config = dict(
    d_expert=112,
    d_shared_expert=128,
    hidden_act='silu',
    moe_layers=[1, 2, 3, 4, 5, 6, 7, 8, 9, 10, 11, 12],
    router_score='sigmoid',
    routed_scale=1.0,
    balance_loss=0.000969,
    lr_router=0.00416,
    norm_eps=1e-05,
    tie_word_embeddings=False,
    max_seq_len=256,
)
Below are experts of layer 7 (counted from 0) of a mixture-of-experts language model. Rows are named router (the router's row for the expert), down (a neuron's output weights, with its number) and show model dimensions 128-191. Each number is 128 + 24 x the weight over its row's rms, rounded and kept within 0 to 255.
After each expert's rows: "comes before" lists some tokens at least twice as common just after its tokens as in all text. This comes from a sample of Wikipedia text that the model never trained on. Tokens count by the router's weight.

# expert 27
router [135 110 118 139  89 149  98 126 130 101 113 124 149 107 140 159 129 160 112  87 131  83 157 145 154 136 120 117  81 120 144 136 128 164 145 132 146 147  92 104  84 177 144 126 116 120 108 102 116 121 149 106 121  99 142 121 136 135  83 142 130 156 156 134]
down0 [138 147 122 149 121 138 135 155 150 132 114 146 105  98 168  95 159 157 149 144 107  85 167 120  93 124 128 144 134 137 120 116 108  70 100 114 167 132 134 138 134 116  98 164 118 151 135 144 120 189 131  93 138 116 135 138 128 115 136 129 136  63 103 114]
comes before: ",", ".", " of", " and", " in", " to"

# expert 19
router [141 124 119 122 135 131 117 103 124  89 126 148 109 128 138 107  90 185 127 131 140 151 162 133 101 121 130 133  83  91 126 111 124 143 147 131 127 178 146 146 128 164 136 151  87 140  87 144 154 129 154 144 105 100 142  77 107 155  76  95 116 159 140 105]
down0 [138 114 122 148  98 128 122 132 129 124 103 136 133 127 131 142 133 134 153 153 108 130 152 127 127 121 101 158 162 110 105 142 104 162 155 163 129 116 108 153 123  92 165 130 101 114 128  77 132  95 156  77 144 135 152 114 144 143  92 134 131 152 120 174]
comes before: "9", "0", " |", "8", "7", "5"

# expert 31
router [138 178 129 156 174 161 123  79 154 153 104 145  87 117  33  72 135 134 147 155 137 127 138 115 150 127 131 148 133 117  90 116  87 137  93 135 117 162 128 160 109 103 136  97 141  88  96 110 130 138 138 158 130 111 133 162 132 124 146  90 132  95 156 117]
down0 [125 164 126 179 116  76 110 108 135 164 128 154  98 104 127  97 142 137 136 118  89 155 128 105 106 124 155 113 144 112 160 102 117 121  99  79 123 144 119 119 120 108 106 118 109 113 164 139 165 100  94 191 129 140 123 177 123  99 169 114 121 123 112 119]
comes before: "1", "2", " the", " York", "d", "t"

# expert 17
router [127 147 168 128 170 144  95  82 113 146 112 124 178 159 154 114 173 112  98 145 142 118 132 114 131 110 132 166 132 161  96 135 111 167 120 110 125 138 147 130 110 131 166 148  77 105 119 118 130 131 144 183  75 155 155  76 130 189 117 140 162 132 139 112]
down0 [113 146  65 152 106 130 122 162 129 135 125 137 130 173 166 148 119 169 145 126 133 123 169 136 138 135 144 160  83 139 114 179 107 110 135 127 170 160 120 125 158 114 134 125 147 134 157 138 129 120 178 113 171 168  84 116 126 108 163 141 131 121 126 158]
comes before: " |", "1", "2", "0", "3", "4"

# expert 14
router [132 105 119 155 160 149 141 115 145 121  99 104 154 125 127 103 164 130 158 132 124 137 124  77 164  96 155 107 145 129 123 143 118  92  92  98 143  89 130  99 141 131 124 146  74 127 110 117 114 154 113 135  93 119 153 152 102 146 122 114 163 160 103 127]
down0 [151 145 104 171 113 122 108 156 108 148 113 145 104 134 139 131 122 127 137  82 105 135 111 136 125 130 114 118 122 148 142 152 136  68  89 154 111  98 180 170 120  69 124 152 129 115 168 108  98 168 144 116 160 125 149 107 134 112 176 161 111 142 144 163]
comes before: " the", " a", " an", " well", " his", " which"

# expert 13
router [126 155 120 108 119 166 161  79 118 109 110 160 148 134 117 121 134  92 142 127 153 118 133 110 126 104 118 144 125 103  98 122 162 121  87 129 110 136 113 146 113 137 122 105 100 122  87 114 131 161 116 100 142 139 157 122 129 130 103 145 123 132  68 158]
down0 [164 180 149 158 103 124 125 119 196  86 147 150 118 156 110  92 141 123 107 100 162 113 109 171 132 114 131 139 106 152 130 134 131  93 142  75 127  89 103 130 172 135  85 139 111 120  99 107 164 111  78 142  85 157  91 159 143 154 130 134 144 145 175 120]
comes before: "\n", "|", "-", "==", ":", "The"

# expert 18
router [109 103 129 120 156 132 131 189 124 153 131 158 160 132 130 113 112  99 103 110 130 114 148 111 127 114  91 177 119  82 112 150 113 145 143 129 127 146 124 134 114 149 143  94 102 128 148 120 140  80  91 165 136  95 132 113 121 146 134  75 132 111 163  82]
down0 [128 106 137 145  94 162 140  70 130 115 128 110  97 111 120 159 144 117 111 136  87 162 175 162 119 145 173 156 150  73 126  94 148 131 136 134 122 164 116 136 142 150 110 143 107  69 100 105  88 128 156 117 114 116 121 128 126 159 118 105 113 127 153 145]
comes before: " |", "1", "2", "3", "4", "0"

# expert 15
router [127 149  94 141 158 141 159 119 113 155 139 128  95 122 106 146 136 115 150 127 161 133 154 103 144 162 118 104 127 107 110 139 153 149 135 100 105  85 109 116 131 128  88 102 102 109 148 113 104  94 114 104 128 107 170 138 175 122 106 121 138  81 129 116]
down0 [ 80  56 113 164 168 128 189 110 133 127 110 137 132 154 117 157 145  92 122  75 129 105 184 110 131 107 119 135 119 132 152 154 155  83 155 141 136 124 107 132 100  95 105 144 107 130  89 164 110 152 144 125  98 141 156  92 115 126 157 123 153 133 122 140]
comes before: " ", "\n", "-", "The", " to", "=="

# expert 21
router [112 134 130 113 175 139 133 143 125 116  99 142  84 103 141 130 115 178 132 132 129 109 167 117 143 134 145 115 113 124 151 122 147 123 122 144  95 127 130 113 114 131 155 162  70 144 143  77 118 112 106 108 117 124 147 118 154 112 124 105 140  73  89 150]
down0 [ 82  91  96 156 141  87 156 114 154 115 141 148 148 143 122 155 148 116 156 130  84 113 149 127  74 115 137  79 109 116 127 104 139 149 106 114 167 127 162 121  99 131  98 110 142 138 106 134 149 144 151 134 140 101 142 155 106 176 122 118 141 145 138 126]
comes before: " the", " was", " a", " be", " he", " is"

# expert 28
router [162 149 146 112 106 131 120 121 166 125 113 131 107  94 108  94 127 180  89 155 132 109 132 155 130 145 113 105 153 122 148 144 107 138 137 153  78 205 130 126 119 127 154 127 159 108  90 151 163 127 142 102  96 142 103 134  93 141 121  97 149  77  83 140]
down0 [162 124 124 147 138 126 138 129 132 167 151 118 137 118 112 139 153  98 131 145 127 114 119 113 134  55 131 124 119 165 131 147  96 107 133 120 115 132 151 116  92 109 110 139 146 167 120 129 117 138 139  75 147 153 146 125  93 145 130 135 101 131  91 121]
comes before: " |", "\n", "s", " (", ")", ":"